{
  "d_shared_expert": 0,
  "activation": "elu",
  "router_score": "softmax",
  "normalize_top_k": true,
  "routed_scale": 1.0,
  "balance_loss": 0.000297,
  "router_z_loss": 0.001,
  "lr_router": 0.00101,
  "vocab_size": 1160,
  "norm": "rmsnorm",
  "lr": 0.00478,
  "beta1": 0.9,
  "beta2": 0.99,
  "batch_tokens": 131072,
  "dataset": "wikipedia_en"
}
Below are experts of layer 3 (counted from 0) of a mixture-of-experts language model. Rows are named router (the router's row for the expert), down (a neuron's output weights, with its number) and show model dimensions 0-95. Each number is 50 + 12 x the weight over its row's rms, rounded and kept within 0 to 99.
After each expert's rows: a language model's description of what the expert responds to. This comes from a sample of Wikipedia text that the model never trained on.

# expert 52
router:42 53 52 19 68 58 52 64 50 50 39 34 70 55 26 52 52 59 36 52 58 44 71 43 64 26 45 59 53 49 46 44 38 34 52 71 59 56 54 63 53 29 53 58 48 51 58 37 33 35 31 55 47 46 43 41 53 66 56 41 64 55 37 38 41 46 65 26 42 63 54 64 38 60 17 66 43 49 49 54 70 43 47 39 29 48 32 61 39 51 35 41 62 47 46 56
down0:43 61 45 55 60 60 48 51 40 26 43 48 44 46 36 52 62 42 42 60 35 63 52 44 35 55 52 42 33 54 50 18 39 69 41 32 32 32 54 58 49 45 66 64 65 55 44 41 47 30 52 45 26 55 46 43 46 54 79 72 33 59 63 57 60 43 42 40 39 43 71 46 50 60 45 57 46 51 34 52 70 50 56 40 60 40 56 15 53 49 77 47 38 65 48 49
down1:35 65 58 46 31 48 53 40 45 38 53 24 40 60 49 56 39 70 49 63 44 59 60 59 51 52 22 61 86 43 37 52 52 68 41 48 54 47 36 56 58 52 55 61 40 48 69 54 47 77 41 51 75 53 40 33 53 28 48 62 57 64 51 47 34 54 50 32 40 58 42 57 39 45 33 41 54 52 55 31 47 63 60 68 52 67 34 57 49 46 38 47 40 58 78 46
down2:33 44 39 66 36 57 58 43 34 40 40 37 44 53 56 66 62 49 49 25 35 68 45 60 42 60 58 41 65 43 73 65 48 44 19 30 72 65 37 63 31 43 40 37 35 64 43 30 41 45 60 49 44 59 69 56 56 47 36 47 31 49 62 54 42 49 64 54 56 50 29 44 49 37 39 55 47 30 45 80 33 51 41 52 55 58 46 41 35 56 49 64 51 50 57 55
What it handles: Noun and adjective suffix pieces in the middle of long words, like -ist, -id, -ity, -ation, -ail, -end, as in indiv-id-uals, av-ail-able, indep-end-ent.

# expert 16
router:50 36 58 23 59 68 36 47 42 44 50 37 63 52 37 40 45 65 37 71 37 47 53 30 66 43 45 58 51 47 44 34 55 36 47 56 57 52 34 61 25 44 69 68 68 58 46 34 28 58 40 60 58 31 29 59 65 64 40 54 54 59 34 60 50 44 52 50 36 60 48 66 39 52 22 59 50 59 38 49 72 53 48 34 40 32 36 63 38 52 52 47 71 51 44 51
down16:54 48 60 38 53 46 41 43 49 64 48 37 35 40 36 21 39 48 54 25 58 69 57 46 39 49 56 30 53 48 51 73 52 46 62 57 39 49 40 48 34 42 42 47 45 37 44 35 51 71 33 40 49 46 31 33 54 45 70 45 51 34 62 59 55 65 30 62 42 59 45 37 34 67 45 58 60 38 23 50 53 75 64 44 51 42 41 39 59 37 53 49 20 40 45 73
down17:48 45 69 37 57 53 54 35 70 51 51 67 53 37 44 55 64 43 51 80 41 52 43 35 55 66 53 40 58 44 56 41 54 40 35 45 51 52 44 45 51 43 65 40 58 54 55 45 47 35 65 54 47 69 43 63 52 10 66 27 39 32 50 36 57 56 41 80 31 54 54 64 39 41 58 70 58 39 60 34 45 44 54 49 70 40 44 56 39 66 67 45 33 63 37 41
down18:58 45 27 54 55 44 45 65 37 54 42 34 46 45 43 43 40 50 54 35 67 48 51 58 44 27 54 56 39 47 51 24 49 48 85 56 25 55 52 61 41 60 24 54 68 59 54 35 67 57 29 43 49 60 59 66 39 44 37 48 78 59 36 56 75 42 44 53 58 51 49 44 54 61 63 32 50 43 51 64 53 29 44 49 46 42 41 53 65 63 45 40 37 46 56 74
What it handles: Word-internal pieces just after a first letter or short opening, often after C or c, as in cal-end-ar, c-ount-ry, Cam-b-ridge.

# expert 0
router:59 36 48 13 62 52 24 53 38 55 40 34 58 61 48 27 61 63 40 51 35 76 52 59 69 45 37 54 37 34 33 48 30 36 46 50 70 53 40 52 52 37 68 46 45 53 55 39 37 34 38 51 53 35 46 54 62 51 50 51 62 56 42 43 40 46 42 44 51 62 33 63 44 42 23 60 42 52 47 37 59 42 51 50 23 43 29 57 40 64 54 42 69 43 43 43
down0:21 39 49 62 43 67 51 44 67 57 50 55 74 43 51 70 66 55 54 50 35 52 42 70 40 52 34 55 31 58 43 72 54 58 72 33 30 53 30 54 21 45 39 39 38 44 61 65 42 58 54 61 66 45 64 33 47 46 46 47 68 44 50 66 55 51 44 41 39 69 46 60 31 61 57 50 57 47 60 68 59 40 66 53 41 51 54 44 40 70 51 69 54 49 54 67
down1:30 32 40 49 45 75 54 71 41 36 50 45 56 51 25 59 46 75 57 59 56 57 32 64 75 61 58 55 48 31 38 60 35 47 53 52 39 53 46 48 60 45 39 30 52 54 62 44 41 39 53 63 52 33 60 48 67 35 46 55 61 24 71 50 53 62 54 48 63 49 55 43 68 39 55 46 30 68 45 51 60 65 35 39 51 49 39 40 37 42 59 65 48 67 27 68
down2:40 45 67 39 53 52 38 56 54 25 41 55 40 44 39 56 43 56 69 47 45 42 62 55 52 34 50 41 57 50 40 42 37 74 45 20 47 20 39 38 58 45 55 52 42 62 39 58 54 58 42 60 43 69 53 47 49 62 60 55 39 62 53 53 46 40 44 45 40 31 59 41 59 74 61 43 57 54 51 19 70 87 51 34 48 77 58 45 62 52 46 49 41 66 64 53
What it handles: Inner word pieces of learned or scientific words, like os in porosomes, ograp in Bibliography, et in poet, ition in composition.

# expert 15
router:59 48 46 35 57 66 49 66 51 56 47 48 66 58 39 42 51 58 51 56 41 67 60 34 60 33 42 66 31 48 58 41 48 44 50 67 48 57 38 51 35 40 51 51 61 56 38 24 50 47 33 81 47 26 40 42 56 49 48 48 49 66 33 52 31 59 57 33 38 63 36 57 39 62 27 60 46 57 54 40 75 46 36 45 35 36 36 80 52 73 41 55 60 51 59 33
down0:51 40 67 41 51 67 51 45 54 69 36 44 50 51 39 46 48 41 38 59 66 54 61 44 61 27 47 50 20 49 47 53 75 47 60 68 40 36 54 52 42 37 42 32 37 44 37 61 59 62 76 49 78 33 46 42 54 51 65 48 70 47 55 50 44 55 52 45 71 54 49 33 57 49 52 55 40 49 50 28 26 56 71 71 63 53 54 40 63 46 34 63 41 77 44 42
down1:37 67 53 68 31 65 71 32 58 69 38 50 48 47 71 43 48 44 61 44 47 44 44 51 20 77 44 37 27 65 49 26 31 66 48 52 30 60 41 35 47 43 39 45 43 41 58 42 53 67 31 45 62 62 30 42 56 47 63 49 67 46 64 39 62 52 45 54 53 64 55 42 59 41 38 49 56 47 50 49 72 49 41 50 31 44 60 52 52 39 62 43 32 51 30 43
down2:25 57 65 63 42 57 46 59 56 35 45 71 65 65 37 40 51 70 71 60 61 71 54 60 29 55 39 53 33 52 73 60 63 43 72 48 63 34 41 29 43 23 36 26 45 63 58 53 47 51 53 26 68 59 55 38 45 53 31 41 45 52 65 39 34 59 58 57 59 63 37 39 47 32 59 49 42 48 39 58 47 50 57 56 47 51 56 49 51 51 48 32 40 49 38 62
What it handles: Mid-word pieces of Latin-derived words that take suffixes, such as ic in systemic and classic, enc in agency, serv, prov, includ.

# expert 24
router:50 41 58 34 62 44 52 52 31 53 43 39 65 58 34 45 81 73 48 64 31 50 69 36 59 43 48 64 43 39 55 46 37 33 57 51 49 53 40 66 43 41 60 61 57 71 39 36 45 34 42 51 64 29 44 42 54 70 52 69 72 58 35 35 44 60 52 23 48 59 46 63 48 72 49 54 30 64 42 38 52 38 39 43 34 35 42 54 41 60 47 30 59 48 52 43
down2:64 66 62 77 60 49 33 47 36 35 57 77 61 49 42 32 59 40 55 69 78 16 42 36 51 52 46 56 58 70 38 42 63 59 47 42 59 42 55 36 41 31 56 48 48 53 51 56 54 47 54 55 56 55 45 49 65 62 43 60 46 64 47 42 45 55 37 38 38 38 48 76 32 59 57 61 44 76 39 53 60 48 65 60 57 42 36 53 51 32 63 40 45 50 61 28
down3:51 44 56 62 48 46 41 42 33 69 67 49 51 47 58 51 33 36 36 36 65 49 34 39 46 43 42 52 56 34 64 48 54 48 41 27 43 38 41 53 35 63 50 53 46 55 69 61 42 47 55 35 50 44 45 42 33 80 54 62 51 11 39 38 28 29 20 57 55 47 55 37 62 58 55 53 60 61 63 68 32 66 59 66 61 33 51 38 60 50 53 47 45 41 48 53
down4:32 50 38 35 53 69 55 53 42 37 44 65 55 52 39 72 56 54 48 23 61 46 41 51 37 66 49 46 50 67 41 63 64 44 42 72 62 52 55 53 57 58 44 53 44 50 63 65 27 59 55 33 30 41 56 32 47 52 56 55 52 47 56 43 57 61 18 53 69 62 53 36 66 39 49 70 70 68 59 43 73 43 28 45 60 43 44 59 52 67 78 46 52 60 48 59
What it handles: Verbs such as has, was, is, had, were after a subject or pronoun, plus word starts ch and re, like Championships.

# expert 44
router:52 48 59 48 64 49 36 60 37 62 47 50 72 63 23 33 61 55 52 67 41 50 72 44 48 41 34 55 39 39 45 33 49 31 56 62 62 55 37 58 40 35 71 54 64 50 51 39 36 25 29 48 65 37 53 42 52 63 42 58 50 52 43 37 36 41 71 34 51 54 25 59 38 53 46 63 33 61 52 65 60 41 41 42 43 39 45 56 25 58 36 25 48 48 43 44
down0:60 36 44 56 57 62 55 38 31 65 31 55 61 48 48 44 60 55 69 31 67 26 54 66 55 39 67 62 53 49 49 72 35 43 61 41 52 33 55 43 62 67 50 43 38 51 45 41 54 51 53 57 47 29 59 82 28 47 41 48 80 55 48 54 49 53 16 45 25 65 57 46 60 39 43 36 51 55 60 42 59 42 67 56 45 41 43 56 59 38 41 58 39 43 52 60
down1:40 51 40 39 45 64 63 35 60 48 67 46 78 42 39 69 31 61 57 50 45 42 45 55 50 52 40 64 42 39 59 33 62 32 55 46 22 48 42 33 54 52 51 61 60 61 65 55 51 35 32 62 54 72 39 54 27 53 46 48 49 53 82 48 39 50 67 56 51 31 51 51 40 67 48 30 62 49 43 44 44 52 64 46 48 71 33 46 47 72 59 36 70 48 29 53
down2:32 43 39 62 60 50 61 52 43 31 67 31 43 58 61 41 51 49 74 53 44 35 49 48 54 36 43 58 50 52 59 48 37 38 50 44 39 54 50 45 57 67 49 58 28 74 38 56 81 45 50 38 48 53 36 39 25 64 41 52 46 34 76 36 41 69 47 59 53 49 54 39 51 63 60 47 59 41 36 54 32 35 72 53 60 67 42 37 58 56 70 38 41 21 41 56
What it handles: Word starts like s, app, record, and short particles out, up, again after a verb or article, e.g. send out, leading up, s-aid.

# expert 32
router:43 46 48 43 59 63 45 68 37 53 43 31 66 61 29 28 43 58 64 63 59 57 54 50 48 40 44 76 41 32 55 33 41 48 71 55 74 60 33 53 61 50 52 66 54 61 38 43 45 33 34 69 44 29 46 52 61 53 53 46 51 70 36 34 46 52 67 26 39 57 26 64 30 72 37 59 49 46 47 49 66 48 37 45 41 39 34 62 42 58 42 50 49 49 51 56
down0:45 58 28 57 53 49 67 58 54 58 48 50 47 48 48 60 22 48 47 65 56 41 35 50 59 22 49 46 46 53 42 69 37 39 37 69 50 46 42 56 55 56 47 66 66 53 22 37 54 57 65 55 44 45 46 76 46 46 38 59 52 47 52 62 71 55 55 71 65 38 65 52 38 62 31 39 46 71 66 46 57 25 52 45 39 60 50 54 77 62 66 33 42 65 63 53
down1:63 75 60 50 52 36 52 23 37 62 36 22 26 42 42 57 42 67 32 39 55 51 55 59 62 44 37 55 45 45 52 61 49 48 53 57 52 34 37 49 56 39 54 58 66 72 60 48 50 34 43 61 61 56 37 61 67 70 49 38 62 49 50 60 69 16 51 44 44 37 51 54 66 49 61 41 26 46 62 41 52 48 53 39 59 57 62 41 34 60 58 47 28 47 37 68
down2:57 55 52 45 47 69 47 61 53 40 44 61 34 47 52 51 54 63 41 63 65 39 48 44 39 39 70 59 45 43 57 23 48 25 77 57 56 44 31 42 43 48 47 64 58 12 52 53 67 42 46 50 50 57 36 66 43 71 53 51 42 33 49 64 43 60 52 54 50 59 53 55 48 40 50 48 32 65 46 39 38 45 75 38 51 77 80 31 34 56 43 59 56 45 35 45
What it handles: Word-final or medial pieces such as ment, ation, form, duc, iz, overnment, ublic, completing formation, investment, produced, organizational.

# expert 42
router:57 40 43 22 60 54 50 58 51 59 37 38 60 61 35 46 56 65 44 60 37 70 65 36 70 37 45 64 45 51 46 60 23 40 41 71 70 58 54 67 47 37 57 44 50 48 46 43 45 50 23 49 58 43 22 47 61 50 47 58 72 73 28 32 31 51 50 58 42 58 46 58 40 49 36 58 50 52 43 41 65 34 51 44 26 51 35 65 48 52 42 49 67 46 42 36
down0:30 67 47 62 45 54 69 49 33 35 59 46 53 64 27 52 66 60 51 38 49 50 51 69 46 53 70 30 46 38 46 65 57 56 46 44 58 32 44 46 49 38 59 54 38 66 44 68 70 42 66 45 48 31 76 40 35 56 55 50 53 35 45 30 39 42 40 32 53 26 38 38 72 55 54 47 58 39 60 59 36 29 57 51 52 36 45 26 32 54 44 58 58 35 49 45
down1:52 54 66 38 62 58 41 41 17 46 46 57 37 36 44 49 55 57 52 48 61 53 47 66 64 39 46 51 74 48 51 45 68 70 53 47 61 51 49 26 32 52 44 49 53 51 56 51 48 47 67 46 34 75 60 60 76 53 69 25 38 62 69 35 47 55 32 45 47 46 62 46 58 60 47 73 67 52 42 55 67 60 41 30 53 33 74 44 40 66 60 57 40 42 59 43
down2:61 51 64 56 28 49 59 40 54 45 67 67 41 52 36 30 47 49 21 65 44 65 65 38 56 49 34 39 42 31 41 49 41 61 43 74 57 32 48 40 55 45 26 45 48 85 57 44 36 59 47 29 49 59 51 23 45 30 55 55 68 38 48 57 47 46 63 36 50 55 45 48 66 57 55 37 62 42 34 46 58 54 44 37 49 36 34 30 50 39 51 44 46 60 65 46
What it handles: Short middle syllables like ar, or, in, er, i inside longer words, e.g. authoritarian, mayor, aluminium, indigenous.

# expert 61
router:52 50 32 46 60 46 47 51 40 61 52 41 68 69 33 43 47 70 50 47 38 44 58 21 84 43 36 51 32 39 51 46 32 39 66 52 66 47 46 73 35 49 63 58 68 62 23 40 34 56 40 59 54 37 44 49 71 62 46 49 58 63 31 39 36 60 46 38 42 59 46 55 42 61 23 50 39 63 44 56 65 46 45 49 44 49 33 73 52 51 39 50 49 45 39 51
down16:58 48 45 51 47 49 69 51 40 54 39 55 49 54 49 42 49 39 46 21 47 61 38 22 57 36 39 72 51 27 45 48 60 57 30 49 36 22 42 60 44 50 32 63 42 45 36 48 61 43 41 51 59 34 41 55 68 46 37 19 69 35 58 57 75 42 40 52 43 39 68 41 63 57 42 65 55 40 46 49 52 52 46 39 65 37 55 62 41 45 36 50 44 22 40 34
down17:51 56 32 52 65 62 68 60 59 42 54 48 45 60 58 55 72 31 42 39 52 23 52 23 40 46 57 56 25 47 65 20 62 60 77 53 53 33 55 38 44 24 29 59 53 40 54 46 41 43 50 26 36 68 43 46 55 45 59 42 46 51 46 53 49 35 36 41 55 48 51 58 67 43 65 39 46 29 61 52 50 45 64 62 43 65 42 67 45 66 46 68 52 43 47 52
down18:41 72 53 43 54 38 70 44 59 51 55 48 47 73 45 54 51 46 43 27 47 40 77 34 46 51 68 35 44 53 57 66 56 42 48 49 61 40 24 49 55 47 34 39 58 39 35 49 59 45 41 74 59 35 44 57 39 59 35 59 61 61 58 68 53 57 47 50 59 29 58 63 53 50 51 40 40 46 53 47 31 68 36 75 22 40 61 46 54 25 42 55 67 28 53 43
What it handles: Inner consonant pieces right after prefixes like im-, en-, ac- or sec-, such as im-b-ecile, en-ab-ling, A-ct-on, plus word-start pro.

# expert 21
router:59 53 50 29 51 55 37 67 56 61 47 22 52 60 32 42 49 72 48 72 51 53 66 51 41 39 53 62 52 48 36 57 50 44 54 64 63 65 41 70 53 54 59 56 36 57 54 29 40 30 22 69 42 32 43 55 54 61 41 61 54 74 40 38 28 55 45 44 44 42 42 60 44 51 25 52 39 57 50 49 72 59 47 37 36 43 27 63 37 71 41 46 53 38 48 53
down0:78 29 49 38 44 63 41 57 32 22 43 29 58 42 41 53 47 45 41 59 37 42 35 43 65 57 41 60 47 49 56 29 50 34 68 39 52 41 56 53 44 33 71 61 63 28 55 60 44 41 59 52 36 55 40 63 27 63 53 28 54 33 63 38 67 43 47 39 45 45 61 62 78 57 58 68 53 34 59 58 54 48 62 60 65 47 62 46 55 39 62 54 43 55 64 54
down1:40 56 36 66 58 72 47 47 68 67 38 57 42 59 36 62 43 42 80 58 53 57 36 49 43 31 61 47 71 64 41 60 50 59 37 49 34 63 39 53 68 66 66 44 71 65 46 52 46 35 64 53 42 54 43 38 57 73 28 69 55 53 57 44 42 36 61 55 64 61 52 43 41 59 81 40 46 52 32 61 56 66 47 57 70 63 39 37 39 52 52 39 51 59 43 56
down2:48 36 49 59 60 54 66 60 15 37 44 59 44 50 46 50 55 40 70 26 53 40 62 61 58 28 73 64 53 46 44 30 43 38 42 56 49 50 68 45 45 58 47 37 46 60 51 38 54 39 45 57 19 50 52 24 57 42 36 40 50 51 76 47 43 40 38 46 41 66 54 55 32 40 35 42 56 83 51 55 51 56 37 68 59 50 42 58 60 46 58 76 46 51 52 47
What it handles: Final pieces closing common nouns and names, such as ide in Suicide, land in Scotland, usic in music, my in Army, all in Baseball.

# expert 43
router:58 46 47 44 61 59 40 45 59 68 44 48 74 63 25 36 67 58 25 65 44 47 63 48 60 50 35 51 47 39 46 52 29 39 66 57 53 57 47 56 35 40 63 68 63 67 35 48 38 37 45 48 69 28 34 35 50 59 46 63 68 57 42 31 36 44 45 48 32 48 46 67 45 59 40 52 42 68 40 62 51 39 45 45 47 48 36 61 53 75 39 29 59 36 30 57
down0:50 55 60 45 39 43 52 49 29 36 61 20 82 33 59 34 49 38 48 43 58 63 47 55 29 49 41 52 55 58 52 38 52 60 68 49 53 53 40 74 57 40 53 42 36 62 51 36 56 37 51 66 45 61 46 58 36 60 71 45 51 49 62 54 48 47 09 57 34 36 29 39 58 42 55 35 62 49 25 39 40 43 51 51 31 48 50 67 37 61 50 46 46 54 43 40
down1:43 35 54 58 45 63 61 50 50 41 66 53 32 47 55 54 60 39 43 42 60 51 41 41 49 56 48 69 42 40 60 77 33 32 39 60 09 60 52 63 48 55 76 53 54 43 59 36 32 70 30 50 30 53 39 60 56 31 53 54 61 46 48 47 44 45 69 72 57 46 60 45 43 57 29 57 73 56 47 45 46 41 47 56 49 44 63 66 70 66 41 30 64 54 44 57
down2:37 20 58 53 33 58 46 51 56 34 36 41 60 54 47 42 57 46 53 49 40 65 28 57 53 37 65 45 61 27 33 46 31 60 47 65 49 45 38 63 36 31 55 43 31 62 67 40 56 59 31 61 65 55 57 52 32 54 46 44 64 62 39 47 71 47 39 58 60 55 48 27 47 73 56 37 35 57 56 47 51 44 65 56 13 51 35 57 40 40 58 56 43 37 59 43
What it handles: The articles a and an, ordinals first and second, and words like one, this, per and new, usually before a noun.

# expert 57
router:40 32 48 45 56 68 26 46 43 72 53 31 49 55 41 48 69 78 43 63 36 61 54 36 61 43 29 55 30 33 25 42 45 44 62 52 55 56 37 64 43 39 53 52 60 68 55 37 42 42 40 53 56 41 45 54 55 52 42 72 57 65 46 48 43 57 43 42 31 58 48 59 49 66 43 55 50 65 53 54 52 30 45 41 36 30 55 78 48 75 24 45 55 48 36 51
down0:42 42 44 41 53 58 69 45 53 59 49 59 20 49 61 42 41 60 38 46 36 61 42 66 50 70 63 32 57 56 54 50 45 58 44 59 50 57 57 48 61 35 57 58 58 54 44 52 58 56 43 32 39 50 58 35 49 61 34 46 42 51 68 62 55 41 67 45 28 37 72 68 16 44 73 56 38 56 42 51 38 44 59 56 50 50 71 65 48 27 53 15 44 40 34 63
down1:54 51 32 53 58 41 47 50 61 58 64 54 33 45 59 37 32 59 43 76 45 37 42 32 45 33 34 36 63 54 35 35 46 58 40 60 49 67 51 52 33 34 34 47 54 43 22 60 54 44 47 46 47 33 50 54 74 42 54 43 39 43 51 47 70 30 52 79 48 42 43 23 63 60 42 36 51 47 33 43 62 35 35 68 43 56 59 58 37 30 59 70 49 52 39 59
down2:45 59 49 39 41 59 74 58 17 56 52 60 31 52 54 28 59 61 54 56 48 59 42 47 46 51 44 59 51 56 45 49 57 56 54 74 45 34 50 54 40 44 62 35 48 38 69 51 36 50 42 69 44 48 32 52 37 49 48 27 44 44 53 38 39 49 29 53 51 44 67 36 45 49 47 64 62 39 24 27 58 50 24 59 61 47 50 27 48 17 64 39 32 58 57 46
What it handles: Capital M and the piece right after an initial M in names and words, such as Miguel, McCaskill, Mount, Matter, music.

# expert 60
router:52 47 48 34 55 55 46 65 32 55 46 51 68 67 20 39 61 58 44 68 41 63 76 48 47 49 42 45 40 43 57 46 37 42 62 58 55 57 41 61 37 32 53 61 49 57 40 36 46 38 50 53 67 32 44 29 55 60 43 65 61 62 29 31 30 49 44 31 32 74 39 55 40 54 27 61 32 53 50 49 58 39 43 38 30 43 47 53 45 58 28 36 65 44 34 44
down0:44 61 28 46 50 32 55 52 60 45 37 69 23 38 55 68 35 35 35 37 46 47 53 56 60 52 39 67 37 38 41 62 46 38 64 59 31 53 79 46 55 36 38 41 60 63 68 55 32 53 41 74 45 28 59 56 61 54 53 59 23 49 42 38 45 58 60 48 58 44 53 33 42 35 52 39 56 33 65 60 29 44 57 43 70 42 47 59 67 53 60 36 46 58 52 59
down1:27 37 68 56 68 55 47 61 71 51 38 35 36 25 60 57 33 51 40 44 52 45 45 69 55 45 44 51 41 26 60 34 48 41 57 54 32 54 29 46 54 43 84 44 41 56 54 58 61 57 46 57 32 58 41 69 78 30 62 40 46 53 71 42 56 69 47 52 48 29 45 50 54 33 62 43 53 39 42 52 44 38 66 43 38 40 45 50 61 53 29 57 52 48 40 53
down2:71 69 73 35 35 36 53 34 50 45 39 41 36 52 65 51 48 28 57 57 66 46 43 31 52 45 55 69 42 58 53 52 63 52 81 38 89 51 50 71 60 55 66 34 59 46 65 49 65 52 49 54 55 46 48 54 67 37 49 46 39 54 58 54 50 48 33 53 71 38 58 53 52 40 36 30 57 57 65 50 31 42 61 41 44 74 49 51 56 30 58 46 59 48 51 46
What it handles: Single lowercase letters starting a common word after articles or prepositions, like v in vice, version; f in feed, future.

# expert 19
router:37 30 48 41 63 64 41 82 45 54 40 49 51 63 41 51 56 60 42 50 52 61 52 41 71 39 51 57 42 52 47 28 18 45 66 64 52 63 46 67 33 41 57 64 56 53 37 41 40 37 30 39 52 37 47 47 63 52 52 51 65 55 51 38 35 60 58 44 49 59 26 48 43 57 33 55 49 62 31 51 59 27 38 48 21 44 35 70 61 57 36 41 60 60 31 51
down0:34 51 43 44 59 44 48 44 47 62 84 57 52 50 64 57 41 28 40 61 43 51 48 27 44 53 75 38 24 67 59 55 53 68 56 61 45 64 64 41 58 62 63 65 47 53 41 57 55 65 67 48 32 58 55 42 57 48 42 42 73 45 49 36 31 47 43 69 73 53 78 29 44 39 46 38 38 66 59 62 59 53 43 59 66 48 54 39 60 42 56 45 42 34 40 47
down1:69 73 74 59 45 43 65 60 55 50 53 64 32 55 50 27 52 53 43 39 43 46 43 40 47 58 67 38 57 59 45 55 52 56 53 73 50 51 50 45 65 48 50 42 47 44 55 59 51 72 59 56 46 48 40 60 50 58 57 54 47 50 53 44 71 86 44 75 41 54 70 20 58 58 56 36 47 55 63 49 47 42 48 52 70 39 31 44 60 50 33 46 42 90 65 50
down2:54 75 37 46 39 15 48 31 46 31 25 59 65 45 68 52 37 41 43 48 49 65 52 52 66 48 69 55 42 56 52 60 30 49 28 47 39 50 42 41 61 38 59 57 24 77 51 60 50 35 40 77 37 55 66 47 56 53 64 50 54 55 55 36 42 53 45 39 57 41 45 38 24 53 42 53 66 47 53 57 43 55 55 42 63 54 57 42 51 41 68 52 71 62 49 43
What it handles: Second pieces of ordinary words, split right after an opening s, r or sign, such as sign-al, s-orrow, pop-ul-ation, r-ed.

# expert 27
router:37 44 40 47 65 50 44 66 38 59 39 46 70 61 47 47 51 65 44 44 36 45 62 29 56 37 37 53 38 36 57 29 44 35 64 57 60 70 34 62 47 49 73 58 72 57 46 36 36 38 54 39 66 42 41 50 45 68 46 58 51 53 25 46 43 37 48 48 37 59 37 63 53 56 47 57 37 58 37 52 67 39 31 27 41 37 41 59 30 56 41 25 58 38 26 40
down0:42 58 49 59 60 75 57 56 46 71 65 77 39 50 43 35 33 44 65 57 47 48 63 41 50 50 42 43 56 45 40 54 49 44 53 48 60 64 72 30 43 65 49 53 45 48 34 65 59 43 46 58 45 29 43 62 65 62 61 48 68 27 46 66 57 18 48 44 57 52 61 46 35 40 46 55 75 59 50 61 48 36 71 67 44 37 40 30 51 62 54 44 55 26 31 58
down1:69 66 59 51 45 38 37 31 55 49 31 57 63 37 48 64 60 44 45 36 38 21 60 53 52 43 55 45 45 57 51 61 55 65 41 52 45 35 78 40 58 37 49 62 59 42 46 66 45 77 64 57 41 49 65 51 46 42 48 41 43 63 85 34 68 40 50 42 46 34 31 54 53 47 52 66 45 41 73 46 34 55 46 55 56 31 44 75 63 62 48 59 61 66 51 58
down2:73 58 56 45 61 30 20 32 52 33 33 63 48 53 68 68 68 39 57 54 29 49 55 49 49 48 39 78 48 46 65 44 57 55 35 41 46 41 51 37 37 43 45 63 62 37 45 56 34 61 53 58 53 54 49 48 36 37 43 58 29 62 76 45 54 44 73 58 55 37 39 54 59 47 56 51 48 39 61 63 52 51 51 34 43 26 55 39 51 70 41 54 57 73 62 71
What it handles: Word-initial consonant pieces like st, tr, gr, sc, j, plus the first bytes of CJK characters in Japanese and Chinese names.

# expert 45
router:51 35 45 39 55 75 29 60 34 60 51 29 63 59 42 39 60 50 33 60 36 47 62 56 46 40 33 69 48 37 35 35 44 38 71 52 48 72 48 49 42 52 74 62 52 55 46 35 38 34 33 64 66 29 46 56 52 62 57 74 44 52 36 35 49 42 68 47 50 49 48 63 27 57 38 44 56 57 41 66 57 43 41 35 57 20 46 58 50 58 44 43 65 46 44 60
down0:55 72 47 56 65 36 56 18 45 60 45 54 58 40 51 54 32 68 25 40 56 59 60 47 57 56 51 60 40 43 61 36 63 42 32 43 59 46 31 49 63 50 53 58 30 53 58 49 67 68 46 66 51 42 72 87 73 68 45 49 74 60 49 57 53 49 64 62 64 71 39 50 53 31 50 61 62 54 56 45 43 58 47 52 49 58 33 36 42 46 52 46 58 38 44 64
down1:60 65 65 61 54 46 56 59 63 54 67 34 60 62 48 55 55 50 43 36 56 53 48 69 35 55 47 46 05 33 54 86 50 48 66 42 66 57 59 56 53 46 64 49 59 44 40 25 41 39 42 49 43 35 45 68 38 47 67 63 50 55 76 53 37 32 38 55 59 27 49 56 52 71 42 43 50 41 51 33 50 46 42 49 67 52 52 43 50 46 54 61 60 56 26 54
down2:48 38 59 75 68 51 49 62 42 51 53 66 68 47 44 63 59 53 54 65 49 50 57 39 44 66 41 42 58 59 72 51 38 55 50 55 62 54 67 63 49 39 41 38 54 52 49 33 59 70 63 49 39 29 56 48 52 54 52 47 39 21 46 60 65 49 40 63 53 50 38 51 43 30 47 55 43 51 21 63 40 59 67 31 39 52 55 52 48 58 69 42 92 46 76 49
What it handles: Verb inflection endings and common past verbs, such as ing, ed, ok in took, ied in died, orn in born, made, found.

# expert 39
router:42 45 51 32 47 45 41 90 42 58 43 36 63 53 39 39 58 63 48 46 47 62 48 47 67 35 41 58 49 47 37 47 45 34 64 45 78 60 44 59 39 37 55 59 59 48 43 48 36 34 40 68 48 37 45 52 72 67 34 47 68 71 51 31 28 45 55 41 53 63 33 49 25 51 46 51 42 54 34 53 59 44 49 55 38 36 40 78 50 42 48 31 65 50 46 38
down0:48 27 24 59 51 67 58 67 58 43 45 45 57 51 41 56 52 57 58 61 62 64 33 51 58 65 65 41 43 71 33 59 39 34 31 47 55 36 61 41 73 56 64 65 55 68 65 36 68 59 36 57 51 38 53 61 59 40 46 53 63 40 52 56 49 60 35 50 40 38 55 48 46 61 59 47 49 56 39 57 40 61 55 55 47 33 54 42 41 30 62 87 63 22 44 39
down1:56 60 47 65 46 58 57 54 49 54 40 54 63 55 68 62 41 36 53 43 57 61 80 57 53 64 62 72 32 34 69 49 56 49 25 47 37 62 57 53 49 32 41 65 61 53 50 54 40 58 63 67 55 41 34 24 52 53 43 28 66 54 58 33 57 54 42 63 66 26 36 48 48 15 61 39 52 40 33 42 46 43 61 56 29 46 43 46 58 40 56 57 53 50 59 32
down2:30 69 40 45 68 41 59 57 57 61 44 41 56 39 30 46 46 64 57 34 49 65 52 75 64 48 38 39 34 50 55 61 50 56 43 38 62 41 43 65 43 42 51 58 60 41 41 63 32 38 66 49 63 53 43 51 62 54 49 37 57 44 49 44 62 31 52 45 54 78 53 40 78 68 63 78 56 42 56 64 47 66 22 49 42 63 45 54 64 44 53 28 38 36 68 50
What it handles: The word of, and middle pieces of Latinate verbs and nouns, such as le in displeased, resembles, example, implement, plus ac, pt, ased.